From a checkpoint of a small mixture-of-experts model trained on Wikipedia.
Size: width 224, vocabulary 23917, 27.4M parameters.
Experts: 6 experts in each of 20 layers, 192 squared ReLU neurons an expert, a shared expert of 192 neurons.
Below are experts of layer 3 (counted from 0) of a mixture-of-experts language model. Rows are named up (a neuron's input weights, with its number) and show model dimensions 0-223. Each number is 128 + 32 x the weight over its row's rms, rounded and kept within 0 to 255.
Before each expert's rows: "mostly gets" lists some tokens that are sent to it at least half of the time. This comes from a sample of Wikipedia text that the model never trained on.

# expert 4
mostly gets: " first", " He", " I", " H", " (", " E"
up0 [ 96 114 131 112 127 103 149 186 143 133 115 136  65 144  91  79 167 127 149 150 142 133 125 120 155 152 137 123 156 151 100 145 107 124 161  97  98 148 125 160 103  88 141 157 219  81 169  83  88 177 156  58 118  74 148 107 113 144 156 104 156 150 107 103 163 129  76 105 170 128 125  94 100 123 175 114 208 125 143 164 148 162 149 111 135 144  97 175 140 170  64 112 118  96 146 141 134 117 159  62 145 157 139 129 107 107 130 204  55 131  99 107 141  82  42 141 124 152 127 120 147 134 153 147 135  87 149 128 115 174 129 133  60 123  94 165 120 211 162 204 121 100 140 125 193 140 107 143  69 170  53 106 151  81 158 118 125 163 127 100 102 136 193  83 139 151 162 160  82 107  73 117 113 145 128 156 113 190 135 164 127 159 141  90 125 127 138 147 125 159 122 138 164 107 126 106 135 135  37 130 107  80 126 103  92 100 121 125 143  89 133 157 119 148 139  95 117 176 129 143  89 127 113 194]

# expert 1
mostly gets: "er", "el", " in", " S", " &", "ot"
up0 [107  84 139 133 133 105  85 132  93 119 128 131  73 154 140 140 109 191 163 123  85 128 120 139 126 125 155 102  71  95 142 186 123  91 135 175 123 175  69  77 104 163 146 142 200  55 150 144  85  79  78 155 133 139 170 105 102 153 142 115  75 156 118 102 118 117  79 143 135 127 140 146  86 136 185 143 157 102 151 151 173 119 155 128 125 127 105 111 131 119 157 122 152  97 137 178 111 126 171 132 168 151 108 130  80 160 121 104 139 113 160 151 126 198  85 150 123 112 138 139 163 109 126 102 169 178 102 109 152 167 167 117  80  72 168  48  75 176  98 177 151 176 114 181 104 150 145 167 148 166 100  76 105 114 121 122 149 133 151 126  90 154 133 196  64 136 127  84 152 113 120  95 192  87 197  76 126 171 128 126  78 120 162 110 160 150 123 103 132 134 130 130 143 143  86 113  99 139 116 150 100 139 113  66 124 106 138 142 210 134 139 178  64 144 113  95  90  65 158  56 135 142 141 151]

# expert 3
mostly gets: "s", "it", "es", " May", " April", " March"
up0 [ 66 125 167 157  80  86  78 163 120 190  86 142  61 150 137 115 112 142 166 136 114 160  94 130  84 154 163  94 124 171 181 142 107 115 134 163 161 191  50 107 111 176 158 164 161  84 170 148 107 107 127 107 128 162 117 121 100 114 121 118  73 143  84  86 142  87  92 173 175 103 154 121  92 112 141 119 152 103 146 166 148 147 139 145 119 133 149 153 109 103 120 127 121 134 156 135 113 130 149 151 161 168 139 155  94 116  93 126 127  96 177 138  92 158 135  97 100 167 156  73 153 143 132 122 162 109 113 118 152 135 174 148  85 129 101 108  60 172  80 173 146 190 114 197 143 137 200 164 145 201 121 128 104  93 131 177 119 175 157  93 104 124 142 174 102 151 121  82 142 122  91 104 176  80 180 120 118 128 129 110  50 120 131  62 137 155 144 177 125 135  56 103 116 146 115 110 121 177 126 122 116 134 151  68 129 136 104 143 155 176 145 208 111 145 127  91 142 123  95  42  87 124 155 130]